python train.py --num_hidden_layers=16 --d_expert=32 --norm_eps=1e-05 --beta2=0.98 --final_lr_fraction=0.1 --max_steps=4673
Below are experts of layer 12 (counted from 0) of a mixture-of-experts language model. Rows are named router (the router's row for the expert) and show model dimensions 0-159. Each number is 500 + 40 x the weight over its row's rms, rounded and kept within 0 to 999. Numbers have three digits each.
After each expert's rows: "raises" lists some tokens whose logits its average output raises strongly, later layers aside; "mostly gets" lists some tokens that are sent to it at least half of the time. This comes from a sample of Wikipedia text that the model never trained on.

# expert 72
router:499526452476502453515505594524475498527473524505528465523469502548476470536466462533591503517565500500499501506492529511473476614503469490518494525533460490485449542395516540504520429495458489515464495521517458542496451508557436590540487525486461475468548538500471478503612448552499456443565470516501568476459569456520474511493479517464506511515440522479520460530502451418561460499482481532509470444510479385453454626554490508519486518528525469514557519507540468481465502530477600
raises: ".", " and", " of", " ", " respectively", " they"
mostly gets: " House", " film", " League", " Party", " Center", " Film"

# expert 108
router:474472470551541484530524563477478541462513562511545526394406517523520461472465458504535491503478470529474479478505451492487424546534504571479488480480473467508537510502499526542563494465433442440424476550448546486441507506498442527526465537492563453450502480427568465455615482524489508475512446555513520487406569528511478503483539504454590520569547439411506465559500551520497493476480508564574516494465441514464447542502516523524485470517528456475553535468453507507487466479525509
raises: "ra", "ring", "ray", "ras", "att", "ake"
mostly gets: " st", " port", "est", " part", " end", "-st"

# expert 15
router:466465558471483530553457492463434504477560484416516446459509427448460505514463505464496478449478569475500475504491439457455507509491497560588415484527505473501521518485539479566521458534458458485449445528586492455438432519573400492502478454600498501525445492505491591438552502476457487478564517511454526530476545492498524482455494498511491532539484484455547492563543563482534507568415509536495454460489521487537447494551542517493446512548505538483520503542461495497575533498559547
raises: "s", "R", "e", "part", "the", "re"
mostly gets: " \"", " (", " un", " sub", " inter", "In"

# expert 81
router:434488517491476475529470488520462541528496490469490463452492467428450458475450502520532477467531543420494456511462472486485514572481430537590494536498452559501509525420493418491496514534455486499472437484553507433482511505548460527520384468559513511486444547531429587450517451512470515524572459571500567520490523438494480456415494501446543523488503532381525447564462542424530476494439490514523481493458475472498438508475497513529504491561457466509570496498525473493525555506526528
raises: "201", "200", "202", "199", "196", "198"
mostly gets: "201", "197", "199", "198", "200", "196"

# expert 37
router:479528467530557497530470539497504477545527508553527546451505503505448502515459449520514502528548422493515472544557478469561430530512496548509537527464498529489512553467472443504514417480466429470454457545495451466476469497542414500520473483534589514453471462506543464429590418576514496517537442539534547508464559503510454573449455466450515505519543428473522461586558587519565482505464504571502499491449399480503481486552534531502490478480498467521491571483451547457506470519537491
raises: ".", "-", " and", ","
mostly gets: "th", " Th", " third", " second", "nd", " th"

# expert 58
router:492509519515496470550493479433488521492522519463503534454485511429483496516496504479509490505532542494424502516472513546511514524590475514533467444517473509476523541437479498523448468524473480511433399544557412469506535460563459526497441501530490483540513568458489524486551449554546473509559494476542512481465524444471529497481544547449442520578482537409480496493533570385566469507476492543602521512505476423554421516592532505510424510515516515482572562505451517490538447462535518
raises: "|", "-", "As", "A", "S", "M"
mostly gets: " |\n", ".\n\n", "\n", "\n\n", ")\n", ".\n"

# expert 120
router:478546472458498495550493526448402541465550486448494467451507491501468411468468490467503438531479519498502473442478429556495485513514527540528556520554520514483572496468483533489575410533489476546446434464554457455466462479545475509476430505521527443478506537463424522513590510538484492472619511505469543527509550514495528469451521513510530487516468456474494528505632548493536474540463468592540482439516520486521458521499523499489460555489500507502460571537451394454491522507508525
raises: "m", " of", "ab", " in"
mostly gets: " re", " Sh", " sub", " back", " Re", " under"

# expert 113
router:501512420462510486578442572397453524495504453509553525480444534422413522499507499457527465489529511398506416498524474451489442567513463513517487465537541574543498511483543492487494538459465461511436493527577485490495535489551486514494479510492537462526461554447456501441527477526561550423519437546537557439508558457542539510497500519435514532569466476469536449526517500484581502493467442522554474530417502489507511527472562512451520510522464474488495502503457485444492491579557536
raises: " and", "ick", "^{"
mostly gets: "ham", "gh", "ah", "č", "sson", "ley"

# expert 73
router:449513512550527406547485534502471513459473489490540475504505573505474463469433442542482525497573476443498550487510520578470411509555442539569489513515452494431517504461494505479460485473491452538378451522511492477520573500519424504492511448530561459503527485478445523442587429489531479462553510562543486506528504404463529500481518499458532519521460506412534478489516493441517523497374531501539520465497506469484493522511546497441536497533540425503519504524469455533444488457461552
raises: " /", " as", " -"
mostly gets: "–present", "History", " Animalia", " JPL", "(s", "Population"

# expert 101
router:450479425520450439519518489387481497485490486512535481488504510506490477487420462431540492452495463478460468495549503508435500466543405601472514438478509497520538573447552502504525483486448492578459507496487462474495517537544497505530450523542499425482478518486454490547536443516557543482541516537470570442564532506550522536424546552446470523464500420520541517463526544442494479501459508498522483437408463467458490489456527448491459577531510449410556479500502457508558492538519519
raises: " ", " about", " (", " —", " as", " over"
mostly gets: "″N", "°N", " age", " average", " ISBN", " total"

# expert 13
router:448524471497452557512479515473508497430592466455543456439522497486464440470451521509540459416465473458485436466486462513558407561528490556523499401552453510503486543484493452455551462480513492504458456519524508510504496526542489572500466491542583512550471557441463554531526483505452496489531478487504485536476552480608517535425568500532421539532396497486495469554509584538517492526467464478522493494441504485458552565535537458538437574512465496494538501511530507520511507534470495
raises: "ip", "ig", "ich"
mostly gets: " d", " Ph", " Sch", " Pat", " Tal", " Ant"

# expert 124
router:490524477532521497623455465512463537503540536495505485458486477474437465481437499505527528526483585480458457521484509516425479505524468532500519436580499457480548513478504474502513425538499450518453505505531487455472543508517439500457464495462471424513401481485474465447532438514540469495529451475495526483528541413514429438462595523449502537524495495444545465529531460474544441572434467541524451405475452491485517507524496499457452513466432463510506484410468486502492403569510481
raises: ".", "°W", "°N", "th", "%", ";"
mostly gets: "28", "27", "11", "14", "12", "13"

# expert 2
router:528539479562466489560447551436487518508464484529540471434441509464487539516494485497487426504532541445462527466498460484498452602504425523491553461538500566510519481496506471534541454437448482530442535510569441470443469556526452530537422495532446515537494578459403547493563506517489512506505486532417496513470552499515496461526513544454503529510493448434465452504539487478500424544449497500495442554453377489465444503524525464538481480547459508553491525483440473495572459493461485
raises: "ly", "ert", "rid"
mostly gets: "ill", "omm", "ift", "ourn", "err", "el"

# expert 16
router:454476441562531513477502552478476491544413547486544453449442560504484435456456454454483514517549559506485466440511492524512476548493482554473498504528479525479545483503485454538575472519492490577432475477572455510445435554539522576523427485568501472535508524504516544472538474532489501448544429536422507520481493511540528528498572507439502558529493444392531530555527528474459485464437499523496458430509480478501393556496520503539473517554504502544555525447467444528511469453538528
raises: "ing", "ed", "less", "ling", "led", "ly"
mostly gets: " success", " hand", " set", " direct", " author", " contract"

# expert 91
router:451484485525493479500454495482490539470589435451457531378525501501575422487506482485501495531566533456472462537499548499457520527564494539479533449584521481519484498470454503518504494500469459477435431547489484485461497436468387530533463505562534449492464543529508543511548488470507481509604417573553563530509518478519460485432552519465510560538511530496489447532485580418539416536480498510469482501477467465466476500497570467476463525549496486486486545464469438469463526469464498
raises: ".", ".D", ".C", ".R", ".S", ".A"
mostly gets: " T", " St", " J", " M", " V", " C"

# expert 56
router:452525394527463550507451454453505533494493474514559532495458509498452543490485421511471461472530507440491477495507470483462461567562473552513570486488505505533534496423536396498482438511450469467462456536514469491448454416466441565432481452507506498528419488480521519519549465517539541446520475514550562461528536386463489555397512499519559546566459441440516483513502483540496522525464499488467466464495488442444457529552529476505464487540507494496502485455526459434485483522533565
raises: " This", " They", " The", " There", " One"
mostly gets: ").", "\".", ".\"", ".", " Your", " gave"

# expert 34
router:498475464564493465539404519520495485507485491446503499405532524525465495499477508523489538487546558509434478512566474471477445497521504543501523472493465450465558521509436551459455468494478462561477482498487466497462547533567482595460492459460524512511474476475515527476515477545453632519519429496515485537467572368452501489446541482454537530452511482418514473518528511512598427527382455529512508507466424506476471509557532488460462540496535505507521530476476555469503468526534523
raises: " and", " with", " as"
mostly gets: "\",", "),", ",\"", "\")", " century", ","

# expert 49
router:507515456520469421551494487389508467545511552515537524493487470428470485495437496451483481539538556519434500494494530522488487492612499553450448486507484486448546534445470481452503470515448442534464448493530422499517554479581471525528394555509488492502544601421499573491531444552530506458531514498510501537446540430508506439483479488500523545538482550470538516477517494452576471566462501518493519466492462428515447548525564469484444523523500519539573522556513514536526485486519553
raises: "-", " ", "   ", "==="
mostly gets: ")\n", ".\n", "\n", ";\n", "\"\n", "'\n"

# expert 8
router:501430397491462461510481496413500480465508555545534497479517479433496485541432406476538491477487533439413496518567498517425500505552467605480498470548489541506492519495457550460495489521411430520470497472482474476486554488505443514554363520519489481497494515488491534546565436496533506467553462563542522473508523474524515533448506477478504510468469486474513486482565501463535527542497499529519470513367494417477508554528495521497481518535544478482577486498535492518522409550479477
raises: " ", " or", " .", " such", " like"
mostly gets: " January", " October", " February", " November", "″N", " July"

# expert 3
router:487485516519510502528498493464500538544581513458524528442483505465462480531487503415487457482561504447480477542531521479400528483488457541608458437548506531495528530451464512499463424497419472490414435508544502501440469493547502550510506453577526543476502571439410537465529461524509522532598496500529557531491498466495530528465530542466441517498472500529514457510563515437518412552471533537566487464479498420549449481513518549494448494508506526438471543513499481441464513551544562
raises: "H", "M", "c", "G", "p", "N"
mostly gets: " |\n", " |\n\n", " Mc", " sh", "|---|---|---|---|---|---|\n", "|---|---|---|---|---|\n"

# expert 45
router:490573505540524482536493482447529528450513468470528519501520500463516468491505485479502452512486543474461462513561531497432501543603471549518494448491490483497495535475503414454473462528502436553462441574528444442539523458568481520516452522574527523528554543454426497510497478571530514465569487476515516463493498403471538485511569501515481511584429539498497510474520557457519432593401451537582486471490545430510468505532498541477439490511517550488575512448451514460536460520536538
raises: "|", "-", "As", "W", "In", "==="
mostly gets: " |\n", ".\n", "\n", ")\n", " de", "\"\n"

# expert 93
router:441508430520486503550503470529468536455464458479501490425497480413464431471476497571508514424494528453431482528536480522503489619523423515576526497471508539483461499401479439476524472541441437492443433526516479462436513476483478579506442501542483491536450538528431578444494454506507526482566440497527567506510496465480491481471476505474548544546518533386494488514535567468517480488434488498526457452446437454479468523479484520505520516550459461451534527515537478500522546517484510
raises: "1", "30", "22", "23", "15", "29"
mostly gets: " ", " £", "_{", "×", " €", " $"

# expert 33
router:495540464501461493595454587490456505468488479490526484465483517407473516509490534427523460495556492476482484454477506443522421529502432519520569507563547547472478546409499511496555500536482425492445500443490515490463516493549466518520492545515539463565492517421461510459583456490532587421510443561468505522442574512550520485458581493487486527613503455454495455522551507497552507496506479544551477549447462416518435538516514461478485556534518495477520509492495492483535444525506499
raises: "es", "b", "an", "ing", "al", "eg"
mostly gets: "č", "hn", "ck", "š", " Hans", "kov"

# expert 14
router:376443451563455520508516533517552521534534444478578506470545493467463495443471418527477464487578495462472467516488485440496473519522507556485435399576439484559509483450502443475532491451465518514466463459512491458514508478508412552535475494513537444553503540436445563508513441489496508524550428573474504523503510490569503472441560476494471525526526540498501519582508558485453480504496533515594486468447503437479466523533589486454485549526485513504502510507496549533495543536455515
raises: "ul", "ult", "qu", "ising", "ises"
mostly gets: " Co", " res", " Qu", " Ne", " Rec", " Jr"

# expert 102
router:445483490533545416576501492471479519447534486474514438500497508460483527438483529467491541530520579464495459484503495499459468527546469547497516464609512453461488491461484511468510482545415479516432431524455502482545545485513446505487447484581524539556462560478442517492571457469492591532566515490500477564498484500549555481446545462463456501531482475489520518504560574517576406570493478528531459520459472387527523499508464460485409548527480459459464538452469478485490492475471501
raises: "ur", "M", "urs"
mostly gets: " U", " O", " E", " Sal", " Ma", " Mo"

# expert 84
router:387518479559509514542469489492496559484499559433513537479548502447456444451414517501515507501512553501436468477495503462421433496522495572546499481507510531557453535480493440503495461486463445495426456521537509532449488514519434579448408524522481474517429467429513469518543424479515565496528493475530544518481527416570502489458520518484540548558501503485549491544519517487536440554410444493517511528459423427481429481569488516520502549504514465519449534480498470514552471500468496
raises: "2", "0", "3", "1", "5", "6"
mostly gets: "201", "199", "202", "197", "200", "196"

# expert 109
router:509511490516523458529464568495505540481522460470545520531480526459444498502488506463560436519548535480500433461552501470429488486516425536527526537556534491517514521429506459492460501508451405549399515480508474516495569489558502510481506547499562456534504583541499521427540446553568550452537458595489504526543551467527478494456476466402558538464527514499566472509507494445507501537420500517500455479462474444495487590516502463462511522546532468461471529481506469536431419484559567
raises: " (", " and", " II", ","
mostly gets: " York", " London", " Carolina", "ford", "ville", " Scotland"

# expert 79
router:446449470502473489540428532556464560518458476451500530404492576530508461530462479555517500469554504486470492524507458444478427508505490529560482446492451497481546565441459490523428478457484451588477520569520478451504561479501429556519454463545597466444512494488464559541541437537497481470525462511475549468435582436500470498505533472538543502487461471440587497508532537479545490542454418577469477496500459480515455574475536442504441540521514479480521522495507507474483514527529513
raises: " and", " as", " "
mostly gets: " served", " used", " worked", " include", " performed", " designed"

# expert 12
router:459515516557513441540489462464466524460534420442495475505480508435440531489485491465503447471510513476488511483438499488484540505572503520572480470549454490512530541442459533559447434515442487491435452544519461481395465517568412538503498478570463510531423505457479500497553455549515513529577460477543487478460570459464535496486490486509435528573482471408509461562536561427569462487485510507507508527550432460545498516536579504516434504522551443479495479491514457477525436479522499
raises: "E", "B", "H", "M", "L", "T"
mostly gets: ".\n\n", " \"", "==", "\n\n", "===", " =\n\n"

# expert 64
router:452487438526537479516464544448442535440481490454492471480547522513493451482436470554454498475571528454505480536580501520423518526488470528560517519519497480523534509408470497445531473414506467609446470481573469525517576522533418493439515524578550466569531520433463531541555455498504590510492503486495550486518508474478445498447506476499506575520500520430534433535523527474496429491482469569550443429535477448507502525513548510520486501540537468512478538465500482491468443474553541
raises: " and", " all", " only"
mostly gets: " died", " worked", " returned", " work", " continued", " months"

# expert 88
router:442473520535488508488476523462471563442508520487518502423430519456485477418515423494533444486527479451482502564532464443483502508486466543527518442553485523501484597466551477412502512484512464556433469465496560466526428492499464548549445506514531482541473550426506532466563476526532500539491465553519538502484522507476432467374550496497515524508438495509514436486541490490551487544444573546576461491467478452535424507516520479531464578502500462450580557456519472501526453484459502
raises: "ade", "ot", "an"
mostly gets: " Mar", " May", " November", " October", " New", " Car"

# expert 10
router:531441475474513523497460489453431509525489551532588509533432578455421487484495482474446500493552503496476437534543500476529475562549429537550458478508510493443525438509536484552537517475459475543442472522560442447477480530513488549527446486592505503513428498503468507504551486478584535554508426545469482498434534468416439495489548508412505630511457503514572516531518459483541496454497482516506469518480503509418474530531570549538485505525499477552500486476508564461525457469520507
raises: "o", "er", "z", "hen", "na"
mostly gets: "iz", "am", "ang", "aj", "az", "ab"

# expert 60
router:483443502452486447536422560442467542489519511486513475446493532514420500461467455471475482454605541488501484549480464413444460608558477518494520454526480482506512516507480553529504475499500460503418477465497489462532491420533464531531470528532529549486459546497508478461527480482582522526576463464546559513443500517520503475456554554493480477596497510506478480509534505479527452514450448513519490498424434463486383527586513497514499492514472400503512468401453461499508528481502523
raises: "ann", "aff", "enn"
mostly gets: " R", " Bl", " Re", " Sh", " sl", " Fl"

# expert 55
router:418517462522500400565471492493504491495493499467510518500552478544519518425454561491558533466514547495494494520622506558486497497590442605528525468571515440478501525400490530450492512537498413475484437500502458520481485496533484575509496487476456497515436480492544515472547498507509532444517498515524498453502563438522563443444589456485496581509467517450520458559531486491518462483435508461598493533436495470477458545513533558550475511506536518506496494522502523546467477523439530
raises: "e", " and", ").\n", " with", " including", "c"
mostly gets: "\\", " UTC", " \\", "{", "[", "_"

# expert 41
router:467530510518512461540458588512483540464474521492567530487550465539481519548485446479520492530552450467489496535525512486463567506568363583580422488504496545459497512458497481478500508480482484586435501525587472496505532483555445545460429560611484504492495525500477492497531452496500504472540517493488535503581564487453504474458527529463542569515515421421585492505507508500495449491472454560620516440480504507543535518513537458500463508513501490525542503488495516515480536529480553
raises: " of", " from", " for", " with"
mostly gets: " people", " they", "ions", "ations", " population", " members"

# expert 51
router:439455479460534445561464494479464534514510472498495462364507473546500411522443524528547554499562486474498467504484502488471419577616500534493465379544522467547533544484500489480511442503499462496443478501536481510446443446490475540505490472531499539497511562446472557459542480467525487499579513482559528504501514505485478531447529525471477510474441468449486431547504569505577437553450459518512507474472398484508495504530565529558472515534478490471528539462516452475501504563486524
raises: "ad", "ink", "an", "ack", "ants", "ass"
mostly gets: " p", " b", " l", " r", " t", " sp"

# expert 26
router:453510505513467451497480516476558569450482488512552491426506438417460523449465409496500479495505534518474406501539479460465471513526482526486527443567442516505524474497498505522499418490418443576436535486517431486514453509491490555552502520493505518515453567458407562490513467507485484502574430485453493477505513514548508541461499457505420530551473487493489482515454502499505526519413534529555407410468464474495447543546536492545486502535476453559542594471469501482512511477521576
raises: "eb", "ed", "ew", "er", "ad", "ab"
mostly gets: " con", " Be", " cl", " Los", " Cal", " Ex"

# expert 24
router:459495454480500476533457493420487539514545470399525486416501492502522442496497501518485496489496457477531495526452447512484415601527474518488512447505466473482508528460534490517498492498485455526448446527460497527475466517519477462523447529555573529484517543482513508473537495497462527509598496467534520490470502461522464473401592519438510508508486474454494459552496550469574411480397531559520416440434478416451513540556563483511416484535495519490548500405504526495533542539496495
raises: ".", ".,", ".:", ".\n\n"
mostly gets: " P", " d", " F", " T", " l", " f"

# expert 29
router:495504436495504397508413587480501504473483524483457512417566498486453460462443455522495518491533539454473508476488480515425446477512476562531521498569485487485480462468506464487490430435425434587403433514497465498470569533580462508468454500496592451504488461533466516458556483531525587506549495522537585532528554414485468447434527471444525501520472490441498471501518485477532528486436542509504510472498477499490483535529496556512527460531476461497483533495512479528490404500528482
raises: ",", ".", " |", " (", ";"
mostly gets: " However", " century", " died", " ago", " however", "°W"

# expert 38
router:476486439488472456536504573493517558441462571474513488489501528481481509447440391513475534534497505514423474484485533501454412475502429507574494443525539517505491477501493498528447525505468446581370440448453470466558559501493410496441455470524533454519503539505480477481600436502484537528553434490451566473489570399532502473457519553509528505474468527488498505506595508439536473490454446495527500513494457477490516548483539540513490489506500508475487513428477495519482462514547495
raises: " game", "b", " deal", " player"
mostly gets: " Preceded", " Coordinates", " Website", " Genus", " UTC", " JPL"

# expert 92
router:465515465550534445520431530500484545502477485466485447498491521426477460541449406533477541528522511461508495497558533497394519505565498532491474486558508563484530510432461548451472470460481461576444453467580521483473515501530425520515442524551530475552510481511411454492554461563454539470549490558448578470493512488489466516461591531434471488471479466467543458515560499500546435481442482564525475499523471436520502546467510543553478481533522454450483509438468474507540509497537583
raises: ",", " in", " as", " and", " the", "s"
mostly gets: " played", " began", " released", " won", " started", " went"

# expert 80
router:422498479512436517617465499491468503467528486470501435475533547461467482458483512459504499435502531474468456478537528510407452515556477504544481461516496446479494544408455555494536521528467426483475432513530476523455545433505509556471440570549519498552454506496529497420552474518491539498563434494529552502478476410498523474466521480471450541529421458441502506566547474529540436447496482484530520518400440483515476480471530504517466560510494518513516492506462506523545420578458463
raises: "t", "at", "end"
mostly gets: "š", "č", "\\", "Z", "ا", "q"

# expert 1
router:468533472512445451601491481441454565489509536513500520427544506492407460493468466484524493486504528527482503493477545542455428501512435546515489420565568494498528452497460504519451531511513395575419479484493470461443550507483487540428500491501540449519503493525468440508548397466527528475559421514468564499567547443498447499430538541482511547512515486471530509554482523428483455532388505519468464513479495487466539544502518522467452525481493505533486477519515551488532416488472527
raises: ".", " |", "\n"
mostly gets: "″W", "°W", "00", " UTC", "52", "46"

# expert 28
router:516506453477532500567437587423507503474438464417599503486421555431405527513515508495476491457513538457501444541542465471451417555560423548542519478514543510515473481516453445560545513512495454466479506540535476489524539512531469545498462473486515469564486545494500516483581456525564528469492492523485481565438582470550448456490502470408490522514499467480503536469486561489528475489483486509539451492450520517412475578530544567486445531511494476515552499453500499503522499531539539
raises: "at", "ya", "y"
mostly gets: "sen", "burg", "ke", "mann", "hi", "nik"

# expert 103
router:509558428494499498598476473516470513530490547457517527409554487495451445492473502472507505535539478509540511501483513531459470536537462618535514479598572521480529453458476457540501522489505451577389513474532479447420515514504471505462501460496512470499484534505486495454579462480506514492579472537526516507501533384499482517476563559443503520488431509495516512570504487437451476545409503526535476507442519411511523503459500526460443498507512474460487526513502525478540380501483496
raises: " |\n", " |\n\n", " |", "'\n", "\n", ")\n"
mostly gets: "/a", " Nominated", " ±%", " JPL", " %", "03"

# expert 78
router:481510505555557458517452536499504542497462513513595475477486509477462510457493434455545465509489489473510504530508478410518432476502485531548576503518513562493499518400485484519516469495459377512426450499535515504509531517508480493515496536586477487501506532466469565465563430563511537434487478584485516487506596519532558503434516495489493539568448469477558456557578531519524444483497526523482459493511426388545493558569462450469486520504536463467525557493517459530472502531472532
raises: "hem", "her", "yr"
mostly gets: " Mad", " Go", " And", " light", " Boston", " Rock"

# expert 5
router:415536442543498448553456522491513527549577458510592509440484558473520529500452457551501430541477536480484530537491490525535410490532394510493520514549464519566472489539512514526500466459442513484460528492535463493494523545522465529502454536580544498515474568477434550554554424529461540485509535554440475516475555476532488546502497499486504552552528463464495497499527523393544461532490549439523432510511382460437451524519503474510461464467534453504547508488491480510547456542470483
raises: " and", "ans", ".", "ons", ","
mostly gets: " bi", "See", "Early", " List", " life", " Spouse"

# expert 19
router:468534485445496511494455480429424489491511514490518513440468520449403506469454504512490415488504545508475480485546425503511469494511517493490517410539504447495517431488500451501545493587500434540460502560562477465482462500506474575477510510506475501548513570447389577497587461512474449438569543466451551559494531484548523458490531489516489512529459431494522435506498555475494499586441428528526466466448461469522500541496583482557490533520501496469489561491458464487525489566543530
raises: "p", "st", "b", "f", "se", "c"
mostly gets: " al", " o", " Ar", " sub", " El", " Al"

# expert 71
router:429485523502495499573411463499517485483521464447492480469521460451467513484474493436531465432501566498445468516519478488445523497522476587613500486583449496448512534452492495534489459552475488461451461529553487460389484528535452493489485487570515536516433495474514547431549455542510507481564503508522492517465519461508521474471510548495462585509453451459557478571546577471553508489450467458533470443491516421538469459521515477528412493513531518458484490531443484514540497475598517
raises: "N", "O", "M", "I", "S", "H"
mostly gets: " \"", " (", "(", " '", " =\n\n", " ["

# expert 98
router:501528504455499448520529510498503565535507477465477550445475493489433465492459495512515494449488568452407416486497498477499461538529463521580567492476454564531458560463486531531515517482499508512397499505541454513496498439513499491496385489558492478466473514442460485467566401552465561479620491516524543513478499467486538454523505510457468562563524501515583492514513539529511499539404503521524465546479496414478465507559523498461508553566557495520562525471453477490518466529469555
raises: " age", " birth", "res", "rich"
mostly gets: "199", "201", "198", "193", "197", "202"

# expert 74
router:425483460575474513528495459463481577496454525452542463470478482427470477503420536519528490459462467445483489549499499513499515612506400570527523551530477549537499504410492476487516552528463465492458419507508543461502528467514499582503397479474527451528468541498462554439525420467524536471563424537523492500514459500514500452427522505490498495518529522444535461542526509426548485526454467519525464492429478460443492504481517468487525502565467421494532526493521483461561530511494582
raises: "20", "21", "5", "30", "11", "10"
mostly gets: " ", " £", " €", " $", "200", "–"

# expert 111
router:479421452540488453574446505483470492509550468473471481411506539520485426505488500445490502549568555521505447545496529551463522520575454516518478493559510479465488536465467513469535479541459463512432442582460448520492504458461436501558430502564542479486471528504526479464550467477462525548596463539585536534465495443468528491433564493447501590500480468447497432487507549481560404512487507507492465501454438480488509504500513521459475558568483453500497523402509467470537510524498509
raises: "MS", "SA", "I", "SC", "BC", "CA"
mostly gets: " M", " T", " K", " N", " J", " G"

# expert 116
router:465452502540520477537499482456534490501512506479532478481520527508475514470403527480537463424494484457437459508507491534528494553528378525497499482522462481507491512423476510503479491544474465612446421512577499468523526509494436463566500551552521430496445510514474510464521440464536532472564532567525509489543584538517473502501515476498430563517501425489472462526576538468536474470441524511582439447454504410430445518564600519502505476551488504454490452528486496497476530504502529
raises: "42", "43", "45"
mostly gets: "°N", " Density", "′", " median", " MPC", " (#"

# expert 67
router:478516495518505490590442454521461493554520559464509477438501483444445425477399487507518508567466522504511531537464564478424474479512492556503493441565509502495473448512484475544510450531510432535436564520518483442477527490512477534430455496489506432503432506480469505472528447458563518513530471518513533464560531428533431469456574548451504542550465461475591455549490479450540430575401476552478461476487487506475500511516524511475454520492459465513492548458500507483493398535486469
raises: ".", "°", "-", "–", ",", "nd"
mostly gets: " three", "11", "10", "14", "12", "15"